config = dict(
    d_shared_expert=0,
    balance_bias=True,
    init_std_router=0.0131,
    seq_len=256,
    train_tokens=534700000,
)
Below are experts of layer 8 (counted from 0) of a mixture-of-experts language model. Rows are named router (the router's row for the expert) and show model dimensions 0-127. Each number is 128 + 24 x the weight over its row's rms, rounded and kept within 0 to 255.
After each expert's rows: "comes after" lists some tokens at least twice as common just before its tokens as in all text. This comes from a sample of Wikipedia text that the model never trained on. Tokens count by the router's weight.

# expert 54
router [122 151 129 129 109 105  70 109 169 147 141 137 122 125 124 121 144 108 142 117 118 118 122 129  82 160 135 160 119 158 106  95 112  98 127 143 154 104 134 146 121 134 141  76 119 110 130 154 164 119 138 147 162  97 145 104 112 117 136  59  84 107 124 126 126 116 145 101 114 141 131 105 141 130 155 135 131 103 133 106 124 104 148 135  65 121 111 131 117 154 127 138 110 154 172 132 119 146 140 135 107 111 138  90  91 140 102 121 136 158 135 145 195 121 113 117 113 153 148  98 152 137 161 110 154 125 123  98]
comes after: "u", "a", "o", "ou", "i", "é"

# expert 106
router [126 146 135 133 102 113 119 100 142  85 124 146 170 116 151 134 168 138 133 149 141 118 112 123  91 148 127 153  80 121 127  99 131 111 162 116 161  84 146 126 155 117 162  77 109 123 130 124 175 150 119 130 144 157 131 115 124 129 154 100 130 120 123 125 139 131 138  56 130 161 149 114 125 124 146 133  65 116  74 115 128 138 130 175  60 146 104 127 114 164 124 149 131 139 134 125 117 118 108 128 146 131 134 108 111 136 170 117 130 117 153 115 163 131 136 113 113 107 141 122 167 150 178 126 117 109 136 120]
comes after: " |", "-", ":", ",", " of", "|"

# expert 107
router [ 91 143 118 117 122  85 102  94 154 111 145 134 163 123 132 143 175 109 128 138 114 161 120 115  90 152 148 182 107 149 108  93 132 145 147  94 162  90 139 134 158 150 161  96 126 114 134 135 150 165 130 130 177 120 154 106 121 120 139 135  83 114 159 144 122 129 116  56 117 154 125 114 136 134 148 155 161 107 126 131 121 107 111  95  91 136 119 114 108 136 142 130 131 157 119  89 135 115 123 140 161 152 104 129  88 122 130 112 121 112 167 136 227 137 114 134 106 146 141  96 137 157 142 143 153 126 147 102]
comes after: " of", " in", ".", " to", " on", " from"

# expert 28
router [118 102 134 157 118  78  86 124 124 122 153 124 132 143 147 131 136 109 146 132 123 127 146  99  95 168 122 118  87 117 118  89 122 146 102 116 150  83 143 120 143 159 173  81 141 144 107 174 181 134 110 118 154 146 147 139 137 131 101 122  93 113 144 119 129 127  93  74 125 139 141 135 116 191 118 156 145 122  83 114 123  98 128 155  79 136  99 151 114 171 156 108 103 124 167  83 150 128 163 121 116 133 117  78 119 140 153 123 123 125 130 142 164 134 133 135 121 126 129  86 152 148 166 158 134 143 129 100]
comes after: " B", " K", " F", " M", " S", " V"

# expert 2
router [141  99 140 138  95  97 122  96 118 129 145 129 150 146 150 138 169 109 134 124 133 134 127 106 108 126 125 185 113 126 110 113 106 115 130 155 163  85 120 122 146 138 145  73 105 136 142 130 180 108 123 122 149 102 144  98 125 127 146 105 108 114 142 130 116 117 103  83 114 138 136 115 139 165 109 158  89 102 107 122 140 128 148 177  76 138 119 147 125 144 113 134 138 116 145 132 119 126 105 139 128  99  99 143  98 131 141 131 121 114 145 149 170 120 112 124 136 168 128 112 109 179 138 135 168 128 138  91]
comes after: "\n", ".", "==", "===", " ==", " ==="

# expert 80
router [128 136 143 131 118  75 123 109 132 117 143 167 116 167 129 128 167 117 155 132 124 151 121 108  95 137 136 132 136 133 130 108 117  93 153 121 151 108 128 123 156 110 139 106 145 110 133 148 143 100 102 112 170 120 129 115 131 117 128 121  83  94 154 138 133 136 126  95 140 146 133 119 146 108 141 124 123 116  84 116 158 100 151 102  52 135 120 101 124 166 112 140 144 156 117 121 107 145 112 130 118 133 136 107 109 123 147 111  93 133 121 123 154 157 125  98 117 149 150  94  95 161 155 120 175 122 106 120]
comes after: "\n", ":", ")", "amily", "ates", " Total"

# expert 86
router [123 157 121 147  90  52  88 110 164 101 124 143 136 120 132 149 178 115 129 129 112 138 115 120  87 148 123 149 121 135 101 105 106 127 173 167 152 120 109 125 148 169 158 114 110 140 132 165 189  96 120 136 167 103 133 134 121 120 130  72  98 119 147 128 142 146 101  96 115 151 125 115 127 113 168 140 115 108 106 146 133 121 149 181  74 135 121 141 126 141 137 126 118 153 133 101  92 118 127 123  88 126 115  95  89 123 149 116 104 108 145 148 225 116 131 105 109 167 133 122  83 126 156 138 144 124 145 150]
comes after: "ed", "ing", "s", " due", "ated", " used"

# expert 59
router [119 157 147 162 101 112  73 106 149 124 165 135 157 129 143 135 170 133 122 129 142 109 137 113  52 127 129 118 121 109 119  77 127 120 145 141 167  90 139 102 157 125 151  96  98 126 129 133 150 150 119 111 141 131 158 107 129 128 119 110 101 117 161 136 118 126  97  56 124 149 130 125 131 153 157 129 107 110 120 137 117 141 127 220  88 135 111 121 115 172 136 105 122 117 125 155 105 151 139 113 122 150 124 130  93 101 117  91 122 141 125 142 164 137 122 134 138 147 149 115 118 134 146 151 142 115 138  92]
comes after: " 0", " ", " 1", " 2", "1", ")"

# expert 78
router [133 119 134 139 140  58 120 110 101 124 138 136 142 105 140 101 194 129 119 145 128 168 103 116  96 124 120 152 118 145 131  98 106  88 143  90 157 135 132 119 154 118 161  88 116 124 119 131 157 135 108 114 148 101 142 118 132 125 143 116  79 111 108 126 122 125 110  55 119 159 142 100  95 137 114 139  73 113 134 128 125 110 132 187  98 145 127 138 121 156 140 140  90 160 104 165 145 103 131 103  92 129 134 142 135 137 123 104 117 137 137 123 213 163 124  98 161 135 122 160 132 156 156 109 180 137 132 143]
comes after: "ed", "ated", "s", "ing", " released", " up"

# expert 4
router [127  94 133 152 103 117  50 123 147 149 136 133 154 152 159 121 169 131 141 135 117 110 105 118  83 123 140 168 117 135 118  90 116  85  85 135 163  98 139 101 128 147 162  86  85 132 124 137 157  98 134 117 175 124 126  98  90 122 121  85 104 119 128  98 131 133 122  75 123 148 137 107 112 131 175 192 164 104  88 119 143 107 137 139  78 131  89 108 123 158 144 135 144 131 113 138 121 144 118 111 120 126 155 115  98 138 117 124 137 109 161 145 221 129 118 126 145 124 135  88  97 130 129 121 154 144 154 125]
comes after: " the", " O", " ad", " e", " at", " E"

# expert 83
router [120 128 123 172 125  79 104  89 150 113 121 145 122  94 147 128 171 119 112 147 119 132 131 103 147 144 140 162 100 162 120  91 105 120 144 149 161  68  94 103 150 153 166  86 128 123 138 143 161 135 130 119 119  89 150 112 128 124 135  84 139 103 119  87 102 106 144  62 125 142 152 125 106 120 149 145  63 114  99 119 147 133 128 163  62 116 109 149 126 149 125 126 133 152 124 143 140 122 129 156 142 125 135 122  98 143 149 125 152 131 136 139 207 152 118 110 129 156 142 131 134 138 149 148 132 112 164 126]
comes after: "ed", ",", "\n", " along", "a", "\""

# expert 65
router [145 138 134 135 104  73  50  94 150 118 145 137 142 150 152 154 144 126 153 114 110 144 110 124 145 139 133 164 109 107 119  98 123 122 142 111 132 115 109 112 151 143 152 103 108 122 141 124 165 138 111 146 122 114 147 119 155 133 139 109  85 122 160 114 149 129 133  68 131 131 125 143 123 137 115 126  52 140 109 117 141 121 140 151 128 138 131 100 105 154 121 127 133 144 120 130 148 141 130 151  94 135 119 136 132 117 152 100 113 144 158 100 227 116 131 118 138 115 153  95  97 131 177 152 165 118 122 109]
comes after: "s", ",", "ing", "es", "er", " and"

# expert 43
router [125 165 129 147 116  81 124 123 161 108 143 147 139 123 137 131 156 128 139 148 121 126 134 115  59 143 160 159  99 118 122  91 113 115 135 147 162  95 141 101 146 133 153 102 126 132 118 157 144  97 129 138 128 126 169 122 135 139 148 111 129  98 144 125  98 152 127  98 140 150 138 121 109 122 136 140 105  89 126 118 146  96 120 184  55 154 127  98 110 162 151 119 134 154 139  98 139 120 154 124  96 126 120 133 111 128 140 109 126 120 125 127 150 154 127 136  95 119 153  89 147 113 160 119 160 120 151 126]
comes after: ")", " |", ".", "a", "\"", "ia"

# expert 112
router [121 110 127 155 111  66 115  94 143 122 134 118 162 139 137 124 169 122 134 146 122 150 137 101 114 136 124 159 144 137 115 104 106  99 147 133 156  97 142 110 148 130 183  88 138 118 142 157 152 118 119 104 137 133 151  96 140 120 133  91 106 125 159 104 105 135  92  87 114 139 148  90 118 152 131 126 133  85  84 121 146  93 117 144  60 145 130 149 107 144 128 150 158 143 117  93 103  95 123 134 107 148 111  89  87 134 131 105 128 125 139 119 180 122 132  91 103 144 132 120 111 135 160 144 175 134 140 114]
comes after: "\n", ".", "\n ", "ording", "A", "ollow"

# expert 90
router [116 140 116 180 118 105 106 119 157  95 146 129 128 137 145 128 148 137 133 114 141 115 109 118 119 149 132 114 137 134 108  96 119 146 162 155 142 108 115 137 170 147 162 113 129 117 121 157 168 134 117 136 147 137 115 146 123 146 111 114  99 107 138 122 131 138 110  59 104 143 108 118 137 156 186 159  86 124  69 112  92  92 120 161  67 137 114 135 110 146 118 132 149 133 124 159 132 130 105 150 127 132 117 115 112 105 143 119 115 132 146 119 179 122 123 113 137 127 133 105 133 140 155 138 163 144 153  98]
comes after: "\n", "otes", " Team", "ate", "%", " "

# expert 31
router [129 154 120 131 126  96  71  82 155 136 151 153 156 107 121 144 158 126 124 119 132 129 116 104 106 158 142 176 119 149 114  94 159 119 125 164 175  93 145 105 145 135 170  80 114 120 116 146 175 115 130 112 162 117 160 109 112 131 137  76  91 112 132 109 123 144 120  50 116 135 154 136 109 123 131 143 126 124  70 114 131 106 136 167  80 149 128 142 134 143 154 122 138 139 131 141 130 102 122 136  83 133 110 125  88 148 154 109 107 144 155 102 186 128 123 103 122 143 152 108 142 130 152 126 122 119 130 138]
comes after: ",", " in", " of", " |", " at", ":"

# expert 1
router [111 163 121 171  91  78 100 108 127 110 163 139 133 130 154 132 157 132 112 137 112 118 138 116  82 139 128 125 162 143  97  76 123 115 116  91 160 106 151 114 130 111 164  97 107 119 125 159 142 127 118 149 126 162 140 105 132 139 145  91 102 116 159 118 102 113 149  70 126 155 109 119 114 123 168 169 109 104  90 110 130 114  98 157 113 154 112 164 138 139 121 102 163 142 155 186 104 124 155 119 110 135 138 117  75 107 137 125 117 118 112 128 223 150 121 127 108 118 146 116 117 149 141 131 175 134 152 113]
comes after: ".", ",", " of", " wh", " where", " The"

# expert 77
router [105 134 126 152  94  96  59 132 114 146 143 136 132 129 146 101 182 126 127 129 107 144 137 103  72 145 117 186 112 150 100  92 115 146 140 130 159 118 148 124 138 132 140  79 106 127 116 137 142 100 116 133 146 105 150  96 119 130 134  78 125 105 159 105 122 114 108 102 125 143 117 113 124 138 115 125  88  96 139 113 110 100 121 118  77 133  75 150 103 154 109 139 136 131 122 184 161 140 135 139 164 145 140 151 139 125 141 119 111  99 159 103 198 121 131  88 139 119 128 117 151 143 152 161 173 128 143 110]
comes after: " a", " the", " an", " A", " The", " Sec"

# expert 39
router [101 161 131 152 122 110  80 120 152 122 171 118 162 151 120 110 128 109 134 139  91 113 125  91  89 135 166 131 100 146 120  88 112 124 158 135 151 111 140 121 153 145 168  95  92 127 126 149 175 133 138 153 157 121 120 120 131 121 145 113 111 111 135 129 117 159  80  55 136 161 112 121 127 134 153 124  74 111 112 110 161 100 146 211  55 143 110 124 119 154 137 123 112 149 146 164 135 115 122 135 108 124 146 129  94 149 149 126 129 125 132 137 146 140 130 114 136 116 162  77  94 136 156 125 195 120 126 102]
comes after: " ", "%", "1", "3", "2", "0"

# expert 19
router [106 124 116 149 133 112 107 103 153 142 138 133 130 111 140 123 158 122 144 152 116 136 125 132  85 164 132 157 137 164 121  94 119 116 121 152 146  90 110 114 151 131 146  79  93 126 138 146 163 104 118 117 131 133 154  99 133 108 130  95  90 111 126 119 110 152 138  93 112 141 135 120  92 141 178 144  76 120 121 122 134  98 120 173  88 152  82 124 103 154 138 122 107 138 137 104 138 117 142 122 124 155 123 118 134 135 147  95 147 118 161 161 164 131 120 112 109 103 140 127 131 124 143 142 168 124 120 117]
comes after: " |", ")", ".", "|---|", " =", "|"

# expert 56
router [120 165 125 116 130  97  62 103 142  85 167 127 157 100 132 142 161 111 158 139 118 148 143 113  87 164 144 159 135 146 122  82 148 117 134 142 152  87 131 112 149 128 179  92 102 141 142 139 149 120 113 127 146  93 151  94 111 132 112  88 117 118 146 128  98 123 116  97 116 157 136 129 110 135 114 149 114 114  93 120 118 105 154 182  77 145 111 130 133 138 131 115 141 120 117 123  85  89 115 148 141 143 153 120 106 137 129 121 124 142 132 111 189 135 123 104 155 145 142 112 109 132 186 101 106 133 145  80]
comes after: " |", "-", "|", ",", ":", ";"

# expert 48
router [126 125 131 160  86 114  71  83 113 126 139 129 152 145 147 103 185 124 137 139 145 128 111 114  93 144 128 147 104 121 121 113 110 128  96 153 172  99 132  99 147 134 152  79  98 139 136 125 159 130 123 120 136 121 145 101 133 114 124 107 104 104 133 117 122 145 116 108 110 157 122 132 110 111 112 140 110  95  81 130 118 107 143 105 101 139 132 119 145 130 130 128 113 126 128 135 128 116 114 124 120 146 106  86 141 144 142 115 130 100 158 168 138 157 144  89 127 118 146 105 130 127 142 111 172 133 135 123]
comes after: ".", "–", "9", "6", "7", "8"

# expert 6
router [ 87 147 132 152  88  92 111 128 134  97 146 120 155 105 138 153 189 151 129 133 127 106 182 108  88 159 150 179 106 124 121  97 113 108 122 132 159  85 137 138 128 144 162 108 111 109 121 137 132 136 123 127 140 152 126 106 122 125 138 104  85 119 130 125  99 102  92 124 140 144 118 119 123 110 119 164 136 127 102 113 140  97 132 134  92 143 106 146 134 150 148 154 116 139 126 143 124 103 121 133 128 129 118 100 141 128 165 112 123 117 137 127 168 130 148 148 143 119 145 112 131 140 155  98 128 107 141 120]
comes after: "20", " 199", " 198", "200", " 197", " 196"